config = dict(
    num_hidden_layers=14,
    hidden_size=384,
    n_experts=64,
    experts_per_token=2,
    d_expert=48,
    d_shared_expert=256,
    hidden_act='geglu',
    moe_layers=[0, 1, 2, 3, 4, 5, 6, 7, 8, 9, 10, 11, 12, 13],
    router_score='softmax',
    normalize_top_k=True,
    routed_scale=1.0,
    balance_loss=0.000323,
    balance_bias=True,
    router_bias=True,
    n_groups=4,
    groups_per_token=3,
    init_std_router=0.0394,
    lr_router=0.000455,
    num_attention_heads=3,
    num_key_value_heads=1,
    head_dim=128,
    vocab_size=36390,
    norm='rmsnorm',
    norm_place='peri',
    norm_eps=1e-05,
    positions='rope',
    rope_theta=10000.0,
    rope_fraction=1.0,
    qk_norm=False,
    attn_scale=0.0884,
    tie_word_embeddings=True,
    parallel_block=False,
    extras=['capped logits'],
    init='normal',
    init_std_qkv=0.0255,
    init_std_o=0.00481,
    init_std_up=0.0255,
    init_std_down=0.00296,
    init_out_by_depth=True,
    optimizer='muon_variant',
    learning_rate=0.00809,
    lr_mult_o=4.0,
    lr_head=0.00792,
    warmup_steps=200,
    schedule='wsd',
    decay_fraction=0.78,
    decay_shape='linear',
    final_lr_fraction=0.1,
    batch_tokens=65536,
    max_seq_len=1024,
    doc_mask=False,
    train_tokens=389400000,
    max_steps=5942,
    dataset='wikipedia_en',
)
Below are experts of layer 9 (counted from 0) of a mixture-of-experts language model. Rows are named router (the router's row for the expert) and show model dimensions 256-383. Each number is 128 + 24 x the weight over its row's rms, rounded and kept within 0 to 255. Numbers have three digits each.
After each expert's rows: a language model's description of what the expert responds to. This comes from a sample of Wikipedia text that the model never trained on.

# expert 0
router:095097123129122165145144147112142131117141135093130107176143104144139181136139122117132178120156132126164095090148117162102103098085090127091102140093140122160120074134147079163118140136162137103126118097154111090109087111135096116120118121133115134128154163127109137117098101121171154120152151108173140142167094141103123116141135141113128131135093127119135126142122134122105089142138
It responds to: Personal first names

# expert 9
router:141118113119125134095155110106139092110132195144107113130095115139099148110137115141108172078164118155099130119119110145131125158106131159148131109126110138148116131127112162138142133144099103097162143134098113125111112159112152167126137138102071149105146117144179163100096142143090073118142172135137146114144173114118165149185150117171152134119109161123110134123159121109114124151152
It responds to: Place-name beginnings

# expert 53
router:085137104136119114139122156111144145120139126106105139091117199146128111135120139149074137097157163128128182112158141152131144141154149135122171138080144102112150087143178129134085126180101123144173116167105098116105107119105113112100159104138102111172096126144136129108142091088099101124174174111095140111090144096165143127124161166148147116102153147116135096171092136170140133137127
It responds to: Digits in dates and figures

# expert 5
router:137154118113107148130136126171148102132098101130096140155088132134160162112097142081155121127123114143109154133150126137150167120107107127162090144190159095148129156128117091153169135076132094132131113154113082136120096119110128126154126125109127112106133127089138090161131145116116091109144126126118088101077114102132088152134118150144165164127105121132119114087100140161163109144125
It responds to: Mixed table fragments

# expert 59
router:121124177172107124146152146165128162172082124087131144124117128119146119124121126121117097160147126136126155130132132095119154120119130140141114131099117137092150137137144140140152105103111126119080112144153114133101168141112051173158126158127187173141153124143161133104098129117123137126121110157170134070159168098117127064138141127138134099127151137091150164167105135092113115124129
It responds to: Separators before names

# expert 13
router:135130108135109076164153113107119127143187107170128128132136115118129094151104158104127164149092155113156152144137139147165164104107134097136108087155116182155133173161140093119087140141142113149088171097133099107122120151116152127153115134122109127175070122167131083117116144088115142133105130093121101146103147131143134114128144133055141101153119106127128162111112126147145116150157
It responds to: Prepositions after nouns

# expert 51
router:131128131132164108139098088109090103114120082081116096119106127155090095131120164114117128098126147141171096151135120121163091147160122163114160138156110162169111144166144126087130121121097171128173139144102179175142130139126131138120111102121105141166201133145100136123145134144135141113122117134176132131112150153131119154155141147105144113149119092158113151136135092103107167126097
It responds to: Word fragments and table separators

# expert 29
router:125144099137118139090183138147158087175127111115064122113145141119157196147138154160158137100116121121124076128135141143158125115123170138093122118167111099127170131146104145102093144120115119136171130154130130086146130151160141108110140108123096091155127151108124091136117140112112083139118096159153135142094127153131160150121137107102148122115119141167124116129118144136118116071129
It responds to: Article title subjects

# expert 1
router:126123157116098156090111098103122152120156143167137128148144128136162090124101100160052158146155145171120142112065072154162092118120116146150136110101089113160132119138125156123132111096155098194141120111145087130100126151140149155125082126144155121137079141124089100119128150099116119097106100130119095133103132118110082142119119098124145146133168125085143124139159111169128133117126
It responds to: Academic and institutional names

# expert 6
router:188146117129094121149154168124127118136138109158145104146134149137143108135153147120153107157137130085138108168147107084178090132135123129122166084097142159117100178101111096120113170169069125127161124097067095094129172125105093165148118102144113146086153157130138110127145139127114120149116077141179125110091135131085143104115149108092129176129140179133121144126126122156113114091107
It responds to: Determiners starting phrases

# expert 55
router:145103120109109133150113110083133119126156152135163118158099112076100119120159105099140136138134152096125124126133105104116156085141126068094115137150133146118133107149120135146110135135101134142094126158152133107142174130102135149151160118140130141111140161127139132138123130135184079109113142114100148140144104116165190121173123140150096188181094149112088119115086166113125135172121
It responds to: Name fragments and institutions

# expert 58
router:136150111136144142167128133147145119157051090136140142134129122084136114125108111144100144114133160116111114144144090140188131126143155114084107103145119124143147076123106160108153118106104092156115129091139058111100156126125152153104104090146123111100136096066125131107131132104127120125120148171130144117088111159112131140157090142120078113105101097096145122118129140101107137130182
It responds to: Word-start fragments

# expert 38
router:118101132141123134110105184109143073153104161164154144100138144168134133115159132165117138104116099136094150133121121117140121148132103085125110137101172092113105136139136126132133108175128151087193127143129138126170149130124108114142147112174125141096094129172108082118133148115098120128121151134136140128118154103105157126149152143131105166137114129170099173110118098150152180144112
It responds to: Media title words

# expert 43
router:130134117103154150148107126101115115071095093071147141137131139112162084177105108144119148127119106135147139084171134112113126151123101137081124115129166123169151125108137184128169169114152126143113139057125112116124141106149118112116122097139130145132133113051140118190122140144138110094121155118126080122135174129110142169102117109108141096145120132154131113115104149158091159150119
It responds to: Year prefixes

# expert 4
router:112102122097116133117094147153130132129109095140163105125120117133095102147098126132099142079126150177113106133132138138126131082116095121128129132142128154113137107154116136123085063118144133128176144149121091184161159138106137128128130151121140088134168127139130156118124141168109192131138154146105094153148110079122137145140129128147123125094131166111174129161117133127182148118075
It responds to: Numeric infobox values

# expert 50
router:098134148138118115161150134139143079151097092144084129153150099139139119131119142097108070120088131112160136133120112096134131108157121168118070117134138148140133148140132090150149171115129120175073118147132115085118108117115138112118146151129140111146137100124103098158147128127146078120113104135103096132111113078145139126121140171100163129164109122120120084121129123124129118123162
It responds to: Past-tense event verbs

# expert 24
router:072138147137153143117112108153097133132117118126136147105162146110079111151111136163159144127112122145152144124154093139113109152147138138133099155123108101097121106135080145157116151101092165158090133143156131187159145112089147163082108120108158112134101191104130159160125108128110129126121106139125159094138123134125091132136135173144168105115086138124128157104117139144136159169111
It responds to: Numbers in stat tables

# expert 37
router:143146066156117144133163133125116145105154095162117139174139150133084116148114130105112037123137159092106144119135120132129117120108157140119085113147147147146099116125100079130121130148168124146129132136148143072146144102137096111110098111112089148135104150120139121091121132111105119145119104134098123153122158124175124159120110106096134158125115120148082116159129145109129151124153
It responds to: Table cell contents

# expert 39
router:151155125109053084122150144143186100079122171106101160110119111114132141093139130111130116118105153176119130150145128125157100092131152172152190113106126142121070171125127116144097106134127140079080133127112157113119105122175133109166122133149103164120120124118117108132142125106136077098137176147098165122126131107133138126108132058145133145104117146092146141144122163121116144094104
It responds to: Name and place endings

# expert 16
router:129133146095110134153163136133157093116148095086114140154142073107108117114069132147127137104096094173111133123146137121107187127153094147137153158142145105086106178107121137134136146167131086125134146166126117138138099113163077107091105108087140121059113096114126134156150124135099084166120117115132072132117161126161137082093152075150133043100161101167117081128098128111079143119155
It responds to: Space before years

# expert 40
router:154109118106171177132165098097141146102103141170111152153107142197095126090098132181145126145074136152121122107125143129141129074151139142147122111085135166128111155123120115137075079122117132104112107109162121127123149144146156173110126117143139127182118104089106074150107108124122138086145098155125108103117093142150109145117133120068064141145091129129109127165113139125111161129131
It responds to: Sport and taxonomy terms

# expert 48
router:136136098081155112119110115138127110076145160169118103134183132102138179117150133133110157136150138127164142117102106138124143122122143136142153125150097154124121139112132127149111149156156114105117105164109145160064128144124158147147110128103165128114157137162127119140128096176113137108116144088169149115173097140162088119103082149126140125098152121145129130128123143129096083085077
It responds to: Place entries and locations

# expert 22
router:143128146123105107083123095171125138133141143103111132120128093133105127088137150084154082139084134163113088141141106087131153131129133119139156129160167144094133151133120119125126094139143130139095104158110120066091133161121117111141154132148131074113152100111150093159156142161102121110139159138166119130125081156110167169169152181167087142164136099120132122151139138148123145093155
It responds to: Plural group nouns

# expert 2
router:159155131113166113129108098150157107127104114082168077154082122122139161142092144126192112126140137145177174089090114135145101140135135101116142155135115117155135130127111098171106100080161128154132150148168129153139117117140152127144105127138150121110087147157147163111120119107155144139131136139148089132113174154157139112144101135136148101129143110126113141101138120172141121157103
It responds to: Articles and coordinators

# expert 21
router:125113099099074128149136112138124150096145138074113139134178114098136153145124133138113135109114135099103088155160103144121133140112129147175140154117150078136177147170145158108179163101119109128146108145116130099121146192158121075179160107120129102136171112177158140122101160137181095067138121107125134154136145111112139139139128141101131101151138123124110117158133106171131137114135
It responds to: Person-name endings

# expert 28
router:122150150123159120149083101110110138129101137154143122135103135109102106137132111144142080124126119132162111129136173171090175130147124081120085126160130113152135144134148091114131149120081094166102144127111127105116202148148102172151151127124147124095159140117107105160126145095143139138144161073112120133147111154168106125142122132143108148120142088133126060115127138105120130062092
It responds to: Abstract nouns

# expert 36
router:120168139110098106101125148153126138134139122136140123128110136182082097120146087163099156116128096156133084148140127108121154121120104143099106128151161116092125143122169178128108108185079145120107142136095160092112179121099119126116127147120130123156132096121112133127144145126116145165137110161134155137113159110115190097128138108147115179132122100112105138152143149162142158101079
It responds to: Times, units, model codes

# expert 49
router:131140170129150097140115102064107088116147154131146098141117101090130128107112143101114127104167147099165115148125108139120158166164107149132144108141113126111152153071104135116160119129143148169103124145126109141164128127152117128117110163109157134125153129159111142092120091088188130092103124115111152089127075117136122105092118115141133129122116079116147132105100173160123117125117
It responds to: Mid-word consonant fragments

# expert 61
router:118156131090134133110142120146103127167107121079151132160111080100114127139133133118122146119134090156135169124123123155167137117118145124157154109169148174119142147163117116111117096135139108086154090139133143103115135128133172152185174137114121093122155121083109088126133118129146119138080057138117129131146122117138146118126154074125117115104127154130114095123139084109140098140113
It responds to: Infobox field labels

# expert 44
router:136143151134122140100107141151128102137159103117144114135136127076158135128160120073135109145155104155128101126158125152145097072137120130156164082154143108153148129133093086151122140173131090121122091089112103118138136133088151143111093102137126116111122153134152121118147148127183159113150126106133154127112132148167130139154119108118143080113122102192134147102131140107131155104073
It responds to: Architectural materials

# expert 25
router:090125127114116120150121138118114115100131109110111111120188109132136162124153158107146123124155099170083109138121136100128117122117106124119126138073067115131154117156115066120159123071144103117073153097071110120177122136155126072159097157122148086137109139096135136164113126157130137123171088146125111106106114162119128139110112132151094117101125120127115115166201075138120113142146
It responds to: Auxiliary have verbs

# expert 12
router:161148116143172125158158109158097095159141103080095143088106138128134131147122160120130148168165085168125168150110153110162125134112113170163118071101106138152131148126110135137096138170175119125131154119092092124123132136133150133129103134119120176126093093145150119121176173105137089137112122111110122134105159142144155110131148103121145126119142128100130118135094171140107128105162
It responds to: Prepositions and Latin endings

# expert 35
router:121147140129092143142108133145156173139152136128115148129170116156097147118157130139110069077157127103104159114157125084135087091147153119118164145099141127103152097132113126134115106078117162139158126108175116110137085128144111109155154107137126083168113187146119151115132107129156122105157114083137171110113148130104125145137103128113149088140145119128112132148157135145118087145161
It responds to: Personal surnames

# expert 3
router:144154120140163129118120175126117138137121135151084117099129132182129147137121085110142129107097155135127100110122162117152178108121130141067163159134158158112157138137128119104094131143100144143142119114121122100109139132149132066119131145112112120089123139155114073151124136063146137104149120070139145155155162123161096136128137081098122135137134110141156140154122175149119096137141
It responds to: Song and album titles

# expert 14
router:155127115137100116141109099150135160101121110131083173159109098129119075082142123127105164105138145138100146094137080076135079113109149125147136152162109150132169141128093079120095097148096120111115087110129139164089157114154143161165087125089099171149147184112135111170143164157116132070109084112075158174084168190150140183148118165106122100128128138111132134127176146137129134106146
It responds to: Place name endings

# expert 62
router:104121145114161134130098091137122154121131156114139157109117108140081153172116144150143135123132149092121049115116098087119155120101115167093185172152094069131113069084107121173143086110122130128133115121122144148154116122130158084102119118167125106106101096118143129124147159102118133161144136091138104104113175114115121091138101146084080167158119110145102116176144155168109086123118
It responds to: Fixed-phrase heads

# expert 45
router:103133108119107154091123099107128135137112106142106158120092135106127148173152127135137136100114132176098165151147149167135127099137153170118135099124125151143154159110120130125091136095146110144139141159092149133130118104120144133149105142141160052163089184130133098130096123128076096154150123151126116154153148077136135143182109116156133131113150094137133100135109140160090110096138
It responds to: Section heading words

# expert 17
router:116109144105109132153124144130155113193099146090117140115134157114176097134141138117144085127075153135146154145156136133175132137171131090123135137100145131130141105079125100121084113158128122135096131128105128151114090084108099111112131111140109088126134120138143113143125148086140139141162098080079095146130110151068157160131180106168097151143144155113102179139113138175117108121134
It responds to: Referenced nouns and pronouns

# expert 52
router:102138172142101156126147135145140104125161142131172105093100129121147116077102137161111152098139151145135074165169120128123148113071107147095104095125114120131127107137141132111149136104076152100098094111146148126125115112108112180084184131140110102155118155132080135105060130102162120130144128129120152103094153080116119116083107157132149131134121136132104124113144130140132114093102
It responds to: Foreign name letters

# expert 27
router:119134147144134126135135135107097110090139146111127124110112113166124146148135114092071138137098160112112137101119076115129074088102150159148111107167100114105183129079119142097163102118130120137123109130128131139141122149126126142126175145107142159111109137124104128133132114100102099133125112117143110138108075124113131121140133090124108154158157122134078111169170129118176119130117
It responds to: Roles and award nouns

# expert 32
router:132132107123156119122197157127128134150108156082118123107155130128124120130087144123158112099130149140178137147126154138131127146188124125113102119137148081118119113160170149159142136144165143158143155165154127102193136124128093110114112190144102127130137071126130140105099140117092131132139136126147159116142167103114150118122116133129150147114146138164159113137148172151150146100125
It responds to: Name-initial capitals

# expert 41
router:177114090129111161091160137145171103115138142096132192134104121158091110127118141065143121097111120107114116149155163129161125115136110115108112068141106097115107149126207134153127126142097138125121104117134152143104123138107138158153108165122100146128141119123120161145119125087123106072104104084073138154069109147115140158116119139121115166158127156115080095140134107095101131144122
It responds to: Sports competitions and teams